Weights of a small mixture-of-experts language model, trained from scratch on English Wikipedia.
Size: 8 layers, width 320, vocabulary 2048, 30.3M parameters.
Experts: 128 experts in each of 7 layers, 8 picks a token, a softmax router.
Below are experts of layer 2 (counted from 0) of a mixture-of-experts language model. Rows are named router (the router's row for the expert), gate (a neuron's input weights, with its number), up (a neuron's input weights, with its number), down (a neuron's output weights, with its number) and show model dimensions 160-319. Each number is 128 + 32 x the weight over its row's rms, rounded and kept within 0 to 255. Numbers have three digits each.
After each expert's rows: a language model's description of what the expert responds to; "comes before" lists some tokens at least twice as common just after its tokens as in all text. This comes from a sample of Wikipedia text that the model never trained on. Tokens count by the router's weight.

# expert 59
router:107172091122080108162120108102156158166140117134146117131137089149193137147144137062096075168117107146079074075101124171184081156151099090129110139174079118146114127180081129100156064103117108082104108099085163120090085174105158181139144134176195201093144116083084148077075143086124182150139128115110094093124162090143135145146129115115097100115197070111162091172087089141185152129142133148137118112143155090170104102091098130136153107142100153108159080129167097155188140162182104
gate0:119077079129172117104140135034103155162098088118115052164127085138161138160109143166121127133105096121118095078149090178134129061162133067089120142140134125103119086110165058148142100125132143111113142082108124122099120122078150119119154202182129152150119187102119150078083132126171123133100154135159152081141101147131134164052085093180117046188176103158138076106038160121184119058129123175110113095111108118136149142123144116144134091126114119125199097103119142164136143155178118
up0:127138113172143113131117156111094155173159111115143054164114107152213080104107152103144089156163122151132137061125062128135103058125152116119103179119154138095106108120168101122132120073135161080128148146087118118138093106136131102126154145172123132124175119170123159105080158103192111182097154094144119115137075125109082155089103091171163063189143153191102124131129112125135163122113080140118126115058182098143122135157108113135127117128124131088206141121119162182107158066133112
down0:114116163110122104156158097096101114098122142142121158077156099131110090153113169163107169154110040122158129187172099097135160150132114155127183116099161152168152137156118168121122098095138167107155135146129094101213034153133122065123152151126136135154117083115151068121138135104157140078113200091101090147129102158073128127200222125124154156115136110147083117164102151142149082147148115094144119136200157100152127152096094089124073136100118160132152121128089196128138105112117091
What it handles: Derivational word endings. Word-final suffix pieces such as ing, ization, ized, ist, ful, and wa inside aware, awareness and await.
comes before: "s", " of", "ed", " to", " in", "ing"

# expert 58
router:073158083099099130181088133102149116137158123159177133090153107079144174144066138079155092150110094128079084106098128176136093178161098074148101125133097134154121173169118133094111089073119077114107080097106154172101121184096101130163195130162155159071139096097120093124073158104107164157148106129078114111089166105114103162159128118094107103138154094100198123143111099146152162124139118165182151110161202097139111089125124150119151084133096157114162112170147085179168120165153116
gate0:107144073115114166098125113148086108105136211072123077160109120094211138124129116107101119116131137129111108132098108090158070117109134120064140114161130144121161173208129115151093094151107118199106080102106092097121206116127137057116155127150147147143162165119079158156111113073141142178182101125115165093104099076138126092110127042069167098152114135100137127080163124090071129135100127146050150131146143087187099089138093143077169115154078142106129136087115139143077185141132140
up0:144122095116129145133130144143085119125156158084110128132085119104197125129101125122166142105092171098152178172094131087111043105113152180095158131111140152118139162166145159133101124115116130176133104087159087104141164087132133074155157141121124159177176149109126148153139158051128110137137105131110198146144096079122143072109147025088143086148138159124128145122144105148108107129112129091077087129123165125182130108121105141060140154148081116073105127092146142097021173151122140
down0:153115112140144156120143121116119088082128137117124121157147144090135170181099111113110181088141094210156197176101168114135104106093157155128171170140117089211178136130098123102136159174151115180148109125111128146100121155166130077097137131143094082135148162145121155121116099158120172135151106112127163057110129114152122163095068138133123109074092130106169091113130152137140157097156117169090129202147083131146175121140080106120135197089061178159148175153153113109111143172179156
What it handles: Sentence and clause punctuation. Periods ending sentences and initials, commas, semicolons, table pipes, apostrophes and closing parentheses, such as Cokinos P. and England.
comes before: "\n", " The", " He", " In", " It", " 19"

# expert 14
router:066195097086092103159113081079119135130133109190143112097162074088133142117078141107124094156142083132074066125096178161160108217177108124156103107156091139139076159115083147090126100117124123107109087102095143168087116161129113105147147165147173151087174099094118152087111149115108154155147133102109118082056143111109122131156109107102123127132168109097155135178095105127149152140119148154180155154140153098150112113127104159144115092166080143063164139160153093149156167167151088
gate0:096148139134100133094101094106113096119107133119095152085153161114102112112098127112042126071190090086082139104111150064123114195124147182182155097157097161126131158111097123123041128116194136113157037141129105128125136171172106088115133148141097147109122126087152176101171112179107119111138082110174114092096062169185046147122075123120158185069136113146093117185069162114096145110089184131114132116127146132121121148161083181127106097154099128042164144093144150105142213154146107
up0:113148160150137118132111110117070105121097124255123131081107148115103079138126150093081146118205126118061089120109133084146146202126178158165134104169082157115114148106097142130091106172163136147157057121098095125124178126151072067082129134125128155118141080101149177135136112176143118083147089108161129096122044097151095106161098126123179171084127116143119126134123153118120098143101172141135153071151139139123181135154125129114092111139127157060150152100156134091152193120169151
down0:137164096124170077064065105113123165151145119170125099088111149138099170174148128099153086081079134130148133161123092130156110119157131164065111138089098135123120092155148137133184180061141109127164130139098151135140096117128132168087136144094094107115152072137119099133127163143142127134112169157117132104161150111070192096155102088115140201125121080116130175107120153139160137074168128157101146127140166134136101098160135078104080115086145102100093099062126126068102120111135168
What it handles: Digits in numbers. Individual digits and decimal points inside numbers in statistics, coordinates, census figures and table cells, e.g. 347,616 and 9.6.
comes before: " |", ")", ".", "%", "2", "1"

# expert 57
router:105155111072097102213120115098139111163150101164159141090145082086130202155125166144138081185123068133098056096091150165142105134161097114155116131134105131156122156144132116077135099136115107099097090095115175140056128185115127136168161120156147154076126095070097125082099170102109175128169089115080061124118181121119109142131100105121054098107188092066194152122141118125161154132136160162160187142152126097165081082122107119114143090142092136128130111172139088153190134169152131
gate0:109137140140103093134109139157151133091094145188126148148118106109120143146213130179144119155177111134164136134126148135116086122161123076081133139083068123095144139168177045082113132056150153094134126092136111080148078191072122110103136115106153121090142115107075176175136098079201147053122142157135125027144085185131122150136124158126177141127118105136128165105078136117139165120059207144137134114066174108171089155180123100112143122121190170139113100114097068137156082084152178
up0:181184100137171147102137137144025123139089130138119091148133063132159124131119088087140115095101109124172088127098079126138159119120144100151132137150073115114141105122167146082166108153106141135089079201126098140115135116138109143080099112147055139162076174119119112104120179139072168196152149115100139162075156085108188133152137171225098093159175144204104077104183091120127134165139162130137152147156116106156110103090117133087130074153127067145107150107113056142120113153080133
down0:111086148136118126088122076161143194152146162054126103153118122072131084096116148142146130102148154083126100159164054201150089106139120159127135149176104152137109096194091126129150103140112131156146086104172123149118121105113184161129118062079103145154138113141178164069136186119094110186160123123136134121083162152115133166105149129098107160142144088107142080132119127062057075135119145144181076115127157062141105155131173119105115142167091121138128138052139153210073182076128156
What it handles: Mid-name suffix pieces. Inner or final pieces of place and proper names, such as ic in Magic, ach in Massachusetts, ford, shire, ville, States.
comes before: "s", ",", " (", "a", "ic", "ian"

# expert 8
router:093167084089099129166115155088175118164157146165163121090167089104158154070103151102159128171111091145088087114099142165126095167181086121126087102143095104146144142142093115088119087094114100105088111093097172166083061172086145144156172150167174143083149085093116123116075134076089174170168119086086100099092142178151146171161136122095103105122159111089152145139140107143156159192153144166163159153152156088180087099134091120157121090148055162106173092169156078166148124178178112
gate0:114124081099146117103079157047150134140163136123183065186125117096137123093171144123076137115129160182104074122130122132083148107190129196123127097185121103128116129120160135091076157119145128207146166111116131130151128083150144122167154150119120106110141156144120188136081141117055191124162084064155133116049107147100091139119143119111115121114117181115157118099174092069135101108136183117114126111110157117105112167127131155101075125073113170073112108146081112145159085108191114
up0:120100128108160104062033172082135108126129182086134087172108137110135111104150144127133112094136185134158089131147148133097156106191133125092110149164125122140102099131111144071072157137131121212171170149145129081155141102137163113156150157102111137135126127156093190084135104151108153129151100089183211098083082178112096096137141103128137139126113154108181135108165120084102090154158184104086121121081157134152104173169157164093117083104131101082098121101085128150142084107191118
down0:096133176120149105149079102145115143130130085116139087169068149161109183141150123126148119133139126136140091130163232162167138155124152122102152124110124147125105126097115119147140074118161090119111164183146127111115142155092117154100067140090166153074121116082123055166095181155176133139124087119205065149105130183122110072121108129140134074131134140116150157115068195215128103065112121121134168120128128113132128116149143105114077083140123127106182129063084119151147174138175113
What it handles: Word-initial subword starts. Word-opening pieces after a space or quote, such as re, de, se, p, st, ex, plus blank cells in tables.
comes before: "|", " |", "-", "p", "ri", "ur"

# expert 1
router:089175091112104114151132117064134153126135090135138152086161096078125141162098138110132137153131098141081081102101142174156097157184110106139102121135101168142101143140094131108101107096139106064108068086083164175105080177102135118148144130144187148088145104102097142123088172092089156165150136093093116109081132121124121133139098120103117114164167115101150131136114112174160146128138138158155147144165141096174108109154085173149142098136072140126128096176166095162153139153156117
gate0:112120148137118129134171090124182100177102084092098133080141131135095123047140148125106171134128124152109150119123172186109116111107147105156103106139115081162063116119141156141086165105217107103138085110056168143170172161114090114117173131094116147157157114125138098166112140121112132176122165146112119131105119119133137135100104119088148172125077101160073123144073086144166100080122142123112170027106143173197085208145084137144186072153125124173109166167158083128153152203141186
up0:103099131185110120070213118151166095130141087083113149075113131122135085112143150088137132082141182142196090122144159197071110103148165144121087097149159110172108103121184166130103166134184101125130087101133151153184156117101128078109157099098121186157151104149094092172117118130105119166115208130128133137113105151158149088112110113096143150137092135153087164151098094100137097135173129156109165091081132165138137150116116120131183067148130131099047149139112108178104151236114177
down0:127132077106154143167094123113138059095090094187124141100110132123078123148128161193127144099115174126061122136143128073150109182108089108106117158105062117121084057084156159131139179181143096148157085093116099143110117099154137190180122096087130139129143150106189133165104163144181101155179165136083144118044155075120091131191141104133108162154138146158150177145152119080138141113075091133129176107084123112188134149101144157048127147132140107139118092113141150062122105033111163
What it handles: Table cell separators. Pipe separators and line breaks closing cells in numeric tables, plus digits inside large figures, such as election results or standings rows.
comes before: "\n", " ", " 0", " |", " 1", " 2"

# expert 39
router:105137111102089130141121155096143161143136080129177124064138110116155148144090142109141135157092102129113094114050217162130089134170098076120096119108104188131151147136109120103100091094091137037112113096094168159093071181074135130155151120163150148070144101114109129112107151111096172148138108109091112119090149110125139151156090110099107082157167086088173125150145112165157148096136103146146137131152128093168106104136085165133139108099091164144128086184149102165166128163147129
gate0:093171100152146075166087124106125118131119148108091177143160106117129143114134162172096133191109087166123125155108149158134122054131079152136076087153139192126126120191156116151104116094124159139185146129124151116125098150125055114084134104149138136153084159094169154148163130146126172135179126146067192152129142139130149043135128115096118143158147220103177088114159099096115080086152121158109144109156131136136141134113108167155135145139087115145092143136111104127125080091159072
up0:172086105165123142129168095131171099126183150151143197111199101201088108073134132077137116076074162127151167132076162102102125133138172098098135129165123110136105114124139146086142104121190082112182154077113123127123101224100138161119082129160121157129110111118107144103124109147139091122180130141092133131154188111204117069141159103176089186126166139134108103174128146087168097105139112152065129124087155136146152159165191090159097156155037163076164101113097192099115126178093153
down0:165144136131105131151067097182120072092101149074136128171178109099106095111143123122138154130137159140127130131158078131105194105156137165143130158156158121097146141175111037148185094177119141132178146129090097142166096002023110168124174136136116147138130097127112121093168128116147172119137131125129155151102131141080091166136145117116139127139174102086138158143131092125075113122153150148202067133121111128134108145058170149123091121141119075103116150132156113147127082101100143
What it handles: Table cell separators. Pipe separators between cells in sports results, election and standings tables, plus semicolons and dashes in lists.
comes before: "\n", " ", " 0", " 1", " 2", " 3"

# expert 21
router:092152062091093131140122123105139133147166085169137121140145094093147133143090117111154098164119095166108092094108143143177086141191104107170089104138089161140103182153104127093131097108126093104085108116112149148085104151113149132164145136182169148080124102093116115096116163070095173164140128104103103114084158146147108146182111091105106084133136100093158128182100128203172153131147130148160155123157150077145089076141072130122109084096051168109166126125173083172155140153175129
gate0:165155102127095162086125175115093104143134119169116055140137130105198067149142137136162142194124187195102119139054135128101107139196070089191079117153149105165107179096133132181103137147131114118077141156150147212148091102157123083157133135221120148122145150098147128143118109099159087105056130123060158130143100158116205105116093123164074032126106170130090171138144158110142183133146096127126150148165163139120081081127132134145081128148055152111149162119167125152095160084163170
up0:110101162118164120218136109176146098146128084063153191131140067136085159161143144125142149120133092125106173114177115119187148098106162201080145116090093148135168077158160124094150163160143102112168123076070129059119175123057120088147169128108112123108108096107081132111150142132083188149169142156112062200156114112144103180142155108116133150106169057102204125094102104152116120120158143117149174121138101094108190157148146090118152118108166097139112084167081116125165085124099118
down0:139199142122097140118114122181110158140107118136065123118185132077132077142090134174128172126120130132129102045144125124215150130136092134129179113122107095056126082147149032134117089173206140144065121134146119145174115163168108164145145113095124141106129095114100110112122169128159120180118146157160180131151113145164136094045080133135127157137145133130142109099145140179104112169131116124175063089118158143140157117107116116103154107165078092179120159149139160098119174127137107
What it handles: Numbers in tables. Leading digits of numbers in table cells and statistics, such as vote counts, percentages and years, like 1,125, 1.24%, 1990.
comes before: " |", ".", ";", "–", "–1", "th"

# expert 45
router:090155102102093145161140142081133162139142081148170124087133105098149133137106142093159108158120105145096073108091168168139089154183103073139084083138086133147097149156104127092118104081119126068096099050091179175100089161054117130142137122159160163083154095101088093125093154080090160161169124107082103104088138167134138152142092125104117127149170089101159116157137106152173136083146103156152139130151129110158110108149091169158159118137072160130151083169144095174165140178153140
gate0:092117151074111135129113119133098131130158133142102175128139149050093104145070077150174195127063121124151142107092154108135154112199093057134112136105067099137125205093130113135048169163145176072121109089130109130155129147133061109134116158117126139122187081150108140116119142098164108161148107129103110126094095137122180112116091150109099143180106122164075128168122076149143142125124136151152141120125063132165176111160145151135170107101093136122128148169102098176102126111147141
up0:159121122155103070129145114139177131153145128188158082121132087186114116112202200111063107156147078134139111209121104158117066132069165139115094129161172167120120089142095160143198124084160096139121177140095162115098145135131164134157159046174132135113105130119119148127124119111096163119082152150155098092163152153150128139123149111135167067090158116113158091061140133102134129150171097116091138131123184102130091129122111109118084099134154175117156088136137128130149128181115112
down0:169091124169098101033079105176090137167115140134154129000091159134114151121131156119101144148133182104136129115174165195150148051176124103097170137127144141129153088153136103112121127150141133109131114203109128065116150156151171086142051128089102178146092153138130135124127080146130095053132125154122130131101103110097111069099189123096064067189118121150118116121081100120074114094177120102079120082166100123179074124098106098105165127106149136083051105173103198142144156104130121
What it handles: Separators after names or years. Pipe separators following a name, year or parenthesis in tables and lists, plus closing parentheses, semicolons and percent signs.
comes before: "\n", " ", " 0", " 1", " 2", " 3"

# expert 19
router:083155069081100140146125115044143145139193132172134088101160098108145136150085141112155096156115102132113128064073152128154071149177089111195116142132091175158103189135085127099103098097114115103089130114102137137102110152120110135150144133175162156068157109100121130070122176059105153152147094108114114098066163142155091145181096095108101059153124127098139115169104127158178141113145134144153163139142148062155103088125075164146153090129084164113146109129149104177155142174161115
gate0:147092122100082072115110113108100131107158114139163089110157094078109117134135142148083132103106076177161097141178162142138155129141145092097094101160122137132102138138164057107099148103125116129058110191150118086137111142157164086138109112139121132101105145161125112102121144093094177152143163165139116081118147139155180067124170206100125205103137123065127189117092155140162116113106111177180156101122139098135110122063130182119090165128125156179106075044167102133167154141139150
up0:140133207105135113112165131073103114162108136148168117182107146108145138081153151168131204094133137193136134089121115137162188121150176100088079148123140123139097125168163083112086161110114089135064079132152060152176131163165122122196128153152109102103155193126121087079163119159168149099126155137137120158127139113133107101102139164144172171106079115168148169123092128155100146124098065136129169077118116133151080171104192118137098113130091120174132094081159157135137162169128154
down0:124122125075120071146098128113120113106146132123120155123167090131125076106163135055046124121152129192113134143125159135169110176142097090091098151127141178156188063133119095137124068110105164127105163108105100147132161124084084085093188114108121106137189182140139103071141112086143089151137135107188129083144063136190143167092032113082152092121180172113151118137116115090098150090111116153189134170126128115122114131130126106081157085109163067178140210111158134205131156118133155
What it handles: Numbers in tables. Leading digits of numbers after a space, mostly cell values in tables and years or counts in prose, such as 3, 19 in 1973, 302.
comes before: " |", ".", ",", ";", " 0", "–"

# expert 5
router:089169090093093160167128148101152132154152098154170124067144098095156166148135154101132098174102096147095095107081146153134097161172085103143082117148104110139134166151101121096144086082096110092089098108095183155075107158096132148168160112165178153082144096103105132102091138087101166176132115079091098098085147150129128143156115111101113081149178096088156117141139109181178166142138109162165170153160156091150094084124098156154119095148066160103155103165173090167155137169162123
gate0:118143118172125075071142107111162161119107118128186113154103065132172130142152138130144160096108089159167071130136151188119085115165134177128082164141130152133131147122114086115118078070114098089128083084131115147127085091071156112072081147077176175188127103132096053132111130104128133139121150142164053085163101082137112118136121123143126106178183087071135165139071139114090121104126121138161158114110159156135195145124089153133127156127150125101107090109166094122142153202171050
up0:114135115112104150209102176116122078139100131156073192144119161118099181122104099095140107136109135047099183136118126066144157117152145130144176104113158138126145107078119144133185144186109188121124144174141154136152130177159100116218131127167110105112127109109167200109122189108118192153153115106091152152098148117132142189117134103111119122111105148104115099135169131179146109145110138143122086208129108107139091113103169117125103090142104174164176116131148144131124144079085158
down0:159135151131130051099167134074117172130134155113075052141136124089114157107117134108155140217095150165132099121136129120141121070114136175162127090141134080102154120168149102132173070172125118133124184196147177157144147156126153094151090132138118139096103123170154128178113116133067163103064125168118161163138078144099137169140167138110117133148130170098114128128107136107118140129090165063196156199119130137082158122117115124187092098167108098123117136176123133137077132135147144
What it handles: Table cell separators. Pipe separators between cells in wiki tables of election results, sports statistics and rankings, plus some capitals and section heading marks.
comes before: "\n", " ", " 0", " 1", " 2", " 3"

# expert 42
router:083187095112086160154147127096154112148174133167171096098154080086149166105104167116132113162123100146078094093085151143125096176176096097141098099150096114135116166143099123081125084084111105104093109094083166177109099152087141143162147117188163159088148080092111095102099156075089167169138109110086098100098150142133131146166114113076115095161158097087161126158130093136150157158162149166161162152164143099184081095139098112152141098153098160101159104161153095162170156174164116
gate0:115175185137175106150121116119079146157115185143160086094150075107133124100084112105136105176139154145134157153186113081102161099129168128138129069134142092096137169165120141105143130131088107177074096092118131159166105153165118117115143138175122150091090183110128114108095110122124162175165152093164190142096109114098148170100156087117180159141142068110143118186087079119172127113121130081181077144170110120151105099153173123136096153146121152047124105144156156120101143202139130
up0:117155180119171091151149110119089169155113202124117103124133116124151128119106130152125140108129159149131126135168140059101149131125177122091146098125162132074166103153124107094147181171095103183090087087124112118188104107137138101115107121172134152085110180159153101124133137135125113133185188118195192181121103107121180148135131104129186111134127096189131144180121113127146116119148120081142077146192092140158132143120179118134136159139112129061118063154155157134140168187096128
down0:127183131102128100154131077091134149111084132088101146137148106108129083119142077118123081116088169141151069101099113164161131147150171135111146088135127132107145124060086158179198133116124164101139219145113163089156103126177119088099157044102148107104161075154131128094141109126157201111127101180079160144127110126120129162135115198115137093127126124088168133111060108104118099118143180170191102123090146116118118113140174145133159098158106117173135190116143122191121130129103123
What it handles: Presenter, decade s, of. Word endings completing a noun, such as present-er and 1980-s, plus connectives like of, and, in, and table bars.
comes before: " |", " the", ";", " 19", " list", " 1"

# expert 7
router:093169107081093140161133160108138173135201116139182106113147102104148143113109140106116132154130096141082098125119135152123083173158095096141111118138095162142085166130087125095140069109114104094099124106097169160103112147072149137167166160175190150094150082090094147087110191060068187176169072088082046091106166142115142138130147096097095090140163094106147105139125055144165174100158111162145152127151157110168068056130096140145168083116085161121162073151150092172166142156154130
gate0:120111156116155120104062121117105159152113150104196110119156158112114093155143154159123130135151079134138116107136107096091138130151131171114203087131120144105104121063125121113133084115168093131141182107097175114101178108141140083104082103071123137094137115132166154102133124114109198099115076116147116136178170165111162107154146132127083070108089148108160106030129118147140171107147097110121085128152134087108178152193156139119156084101137089100132088120138064119162095104147082
up0:180090150123130093146140103125123122137156109100053143111100091151114121096116141061090150128099155162125178186113164130148144146097097068193091190138115069122124150173137128119155155120082164138114120104135063118133129163103073143124167174132122144171169180090116102080067098152145138122141127165130120153103146098164075172079118124137170194169166154096174136177146163064116067123104165129138198162112150132162100123089167126125204097130150129144130178157069155107138241119092146
down0:179129112149147098165078150133123086154127180148155085129179127125146088050092145087162160123153179081103123116119093079080151197129166099030094114151137143099097146107161139106094101186126100102075143116113105177122168110114165161172161086165111097155200117105182163133136190098093071165090178109126098119131187163145124091151123116130133108125129132132111157107127098121188136087182154141141184050104117154100133103071168126102088112144167110167109095178143109171108115071144105
What it handles: Copulas and conjunctions. Linking verbs and conjunctions after a subject or clause, such as was, is, were, had, also, and, often after he or this.
comes before: " ", " a", " the", " re", " not", " was"

# expert 33
router:091160089093076132162128158126156106142154095173190111097151099110124184136123147105146095148119115136086094107114167189155082146155106066119127117196099177126107144140123195101144093079179115115106105126087206179125118177104158194176168167168157132104113098086116125065102171089098172136158131112112104133112143113122117139195143104084094111105174112085159123164081118139167150150146134170159130143136130116179088076158104137193122106151064146128152090158139103147174114159149117
gate0:123094134087118079083165076197113092155134101132149168104093087080134131103148099154136146191162145111070190104126200113154141144130106094145144115138107159129103140093126127150158119131089155109103189156080129086123118119160129115196125122154066153123159137066126103096125190168120152076152158147133154157079115125121134141161152114119136098146148191085178079134151106112090102134092067177070078213193171114168157102117162130120138142148119143141101119134162166117146086144179121
up0:159148139127122131176112149089134166111092153189096104137143145133097140147139191170128127119112116153226074107066111139102108142105157139155067104160106091158142143123111131094118164127180119119122076138174118128090158200112099149097129124141198153153109103128090153136110066103117139118122087098075107091161192192148155133084121090153148136124164110133110120127144134127169135115180136096141145057097148148096108127119085088150111110150145162144163146130072068160108189180096145
down0:127123165165112143115177066079146147199093108142071111075103123141114068187121181092155146090134165149148157150112158126133143051073146095133140150079112086170173153129140142140078169107056126150119111174128137089105131160100135091103098135167151155153163107092149189114153142101130116149152119108113152097132126154189150142085143135148130129141106076162126182126118167106175158147166130143052141142122155067148139135129125076098158203185145089145092103112113134157079107110165115
What it handles: Prepositions and relative that. Prepositions, articles and relative that right after a noun or verb, such as that had, offices in, devices for, from, during.
comes before: " the", " ", " a", " The", " his", " 19"

# expert 47
router:101161102112083172182141122091142144147149102142180101110172094110143133124106154099148107156080078147099102083095110171148119158160096105131098057162098172121121159182097138091107092104166082068079079096101156154080088151100134112174159149149145161076161082086101112085095170097084152165115108089083097105106161145165136156131123114085122104130180104098176123144125082126164142115145141174140128190163176095135083114145092161154121101188084155105163133168153107166170121176161093
gate0:160073119084089136138113126155094128064176090151157118074142058082141132081130129124089096160164131138143144129106117178122075106148145137121079129076116133115107190140100116133130163053107134146175143095101092117088139133089077070128108128148185101095035134129168172116134177140104098195153141123095108149146132095104150127184138123137092101108116176079171124133148160131133111076130113160198125149152159131165082118174121146123074099132146147077110163102054141121115113063152166
up0:188077109113080146092104124134096098084113125125097140078059150082091141127145155147106099127159105117125179102086147146071133136144165109149103163084119152099146127126121121066140177086118090122117176115135167137169139131157091106078094119118081094118139172120175136069089127144060138131114183104148096164167115142153110118148082164076040119086136140098169148105166189126063118110157144165202178150111159072165115118083167100125132114161134066122128228102123196140112138091061125
down0:153112140119100109170112123086132151111104083200142122169102144143131132108199137107129160124150143124172135100098158101128134157086116130179147137107156104142137220148112088058139188178157102132025136153127083125125131067143083138067078156165140125093143187162139126147139186129109126130133094153146113165159176143149122092177172111126170156167142145132150157166112129155090132142141054124120144113192092126214144100169144160109145151153145107142085143056068113162211169139213117
What it handles: Closing parentheses, years. Closing parentheses after dates or table labels, four-digit years such as 2004, and z in Nazi.
comes before: " |", "\n", ",", ")", " (", ":"